Below are experts of layer 4 (counted from 0) of a mixture-of-experts language model. Rows are named router (the router's row for the expert), gate (a neuron's input weights, with its number), up (a neuron's input weights, with its number), down (a neuron's output weights, with its number) and show model dimensions 0-223. Each number is 128 + 24 x the weight over its row's rms, rounded and kept within 0 to 255. Numbers have three digits each.
Before each expert's rows: "mostly gets" lists some tokens that are sent to it at least half of the time. This comes from a sample of Wikipedia text that the model never trained on.

# expert 7
mostly gets: "ution", "ement", "riend", " role", "view", "bum"
router:120135157187164188152096197131107110169193091121136084080137129122067135143112149156119130097144126113135139144113134155096138105125184140120156110127089105136151126108114124109077152134107144122159141132102122148135104135130105124101143168144120141133140133135102081139127186119122205134129136205143021109110119129151113128100115139182126115110124132122144160129096119117096142164127142129085127088128137146107144123125124121126148146125124128120101131132108122183114135131123120164113101122113119126120120132118121127127145105128139140152118125080132130150112133122113119118138127121113112145140132169156131127113136135137108127156116137124116158129147139094119115065136
gate0:105111160119111141111153105132107119144155135137137142123095142114144091145097146115170086110095109140143107144131143100173118147135119087102128148115125151130088116127117139090135110124086136126133120173139032149152147129124158128088141140128126143117104101143151134096093153160126140120170103111143115094092140102138151121047150119121121110086139150142152152110125125168117108121132119143127097112115111143120154150167089135155139175156088108124111142122127080147129116109118152116107147108100082118106118126081111115112123070102132135162157119110156155075124123107093144106132106135133121124160138122174165112117152134110096085101100131120106114141058145131101113111126
up0:113125130130123137133126154120134156137077105122105127117132088140114133152137158131143184123116121155097163155115109147103127125143126169102124102132104143110082071116135113066156106146115117133141115133156110132146124104128166104141097141167132148178168173123109129121124167162112135147128115148129119120117117125119102138176134148158115162138120148156136144151098171108051122146144128097126109129091135122150118077140119107083181074109157120126137122136115141137144136113126120152131135166107142140186126118140139122133117129137117134098098130140132140158102115105161109158159152094097155129082122129136129148153160168147142148113177184131138112085148130088176168181126
down0:170117136093152118138148102088128166121130152093107138179153096119133130146117143169116124122133152141145105102130108119132140126122125137138142088116116137098159128149149146078111159134135097089149087156129148080085138137110160109123114136068113122129146109112114120100088132140129093129150171100086153177109125131107131110134123148133160078115145145168145158137112090132106113074165120127139166125141142115074145155122142149134106157103098141131076088157123137175137134128151154111149121152123084120137102145087128100150114114113121156137119122093143112125162087052135097102140118119136113112110195114140164121117110110152090098112122147107144125122100100090136116127125

# expert 104
mostly gets: " two", " un", " all", " acc", " dis", " inv"
router:120108124155127181146168091136116141111114116103130112081190109068131129145161110122137129094162133112122135150101130123152176121095138159108129095137137121129147139136115189130113122146097179113142131098136131146112118146132146098059119099128126143141118138123106155133173134137124092130099102139094136113103108150090112132077109151157122143118132146102122142131100113145103137146100106105150142130159137113113128128195136127145113189161101111129091154130123090144113088112056127069165140143100113143091161179124135091138135143132131123132123123128142176181150123118115133167132142156129136151160168116159110135132143110094127141137130106121125137142163132081118141115138
gate0:142093098129099150103178106132155162146163150139139122131107103146111098122106160126131139148144113127125137153118093123136084156123096080126115129126127112115098127105124102144103115149107121117151113195113095133178098169109101132125090082155144145150115107127143166090146119139106074119112167101127104136108151115116135121115127084125115097103129123126115154114150109114103105111161102127135137117133117130131138162145131128114143145101105126133116129134120088116093149107125185151171181082132114138072137078082137113158139112144097130144119115123162111054133135100096166122112108123140128140194094100129104112070109133122140119100134101110116120112108103145092139080144
up0:128144151094174158131119144150095135112093118146099132130135137186117156082125150143147136109084144152142133163133155126126114133122099167117124144112175123087127078143121109107165183125122103120126151106133127105132137171159153101127122118124169143146144133145083137084116147161102115090142117176111097175131120147137103136157146172139119121099092075136150149111100169111085126122142123117119140119097122132107097122180106132092132105136161103127141091135116159101135136157066097146111132168116131171149124119134108111134140126171144120074120143143124129119116135071137130197130140112134122160124155120119123102141110157114149141096131117105148153153155135099085157149110
down0:144137147091121147130173131161137123163075125133182179172137145109118161080166096137108100179129132122101144169101119149099152117153117123163104131141107140089159104120124108108120096105126178150095097129136139089104161141119141125118132137096121114148125170106144120103097148169146126128127132150081095136166136112144118131121168144099162165106142154127158117143103102150114138125107116161119121123120085110109128161105111128073118117155134112141091115121128146138179093151109141116131120117138084147120150135119152077111139156119127133138082118112142145103141103118165106128124103113117114099128107156150121119106085092124121107184142151141103149133074123180147169117099

# expert 129
mostly gets: " family", " However", " son", " period", "though", "dom"
router:098138149148148142095106153155109117159153140105144104106130109107132099152098134153148104112156147106112160114108105155095108101100150153105164113152104102144102106107103151109094155147102154102147146112106154153156100144155100129104102158097107151153158152147103093094146130098100135152108108152110094108104096150120098095106111148153144100110104154092155154152123107151118156163115150110140143107097171150107147158120158155151161152137109098106105155104146102133107097095092112127163103146103116113098150158114102162105159113112170149161109153118159148130107105167104111146139151117157101155151139138135107158112165153100096150176102157099154152155151104117105158132148
gate0:127119151114136172132128131133084112139110141130155098144133100145117126135134128132128130143141171113139128145125161131129152149134168192120120136131138150173158125140147124115091112122092115166136132132137106110099126119145107124079082121142142137166139101165074167121094102089101140136143082112160117134141092084123132134124142126131103136080137139083121160119171119108134121116129144169132115095170150104162150135120172080147097157118123136107109134103174168122049066126143138137148100121139126127124174119107150134135117092113121143106153146098159160133128103158099170117120088109158083150152164129135159148119144113110125112144079170133125103137116159127120156164111
up0:130126127072107165136115140146125134122143113155144135135117126125090115133096134113110149107136112067121099160111131128146128150132149155154175121144120133119138140138162077089141112115115121074133145118092120074158101122120128133148092105086109138164108133188120154174106168168118106154084099174106116133143149115183107174149104164126137122112138178146156135128117192076133087107175149117120134106132107134151111132139138168076118123104117112122144133106154139141123118123136106152121153140152154094188150139126128130150137095077137121121101141148127151105105142134157149161134106102090111145126151116146138105162129135107137169130169133092114140136145153101142163121130
down0:117124131112162095109097122147160166131142138167106133190100110120111175154144105147137118173136110167135142130102122150116112160150098106122131170134136154129144125092110104171134140087122094167097135142126152147108130118107115133147109105119136115097133128131135150132145132110114114144169108082107136156164116143106186139139145130130178129138143105149164116194160113128143094155127119101081136129120125099129150117136148141114124115113121169134120147097034145140109139163141146139132124127129094164113122155101129138113144155131153090132162144147147133130131135124111095076107093091155106107144167173136160143117109112102139127153063165116130156131149148099158165152113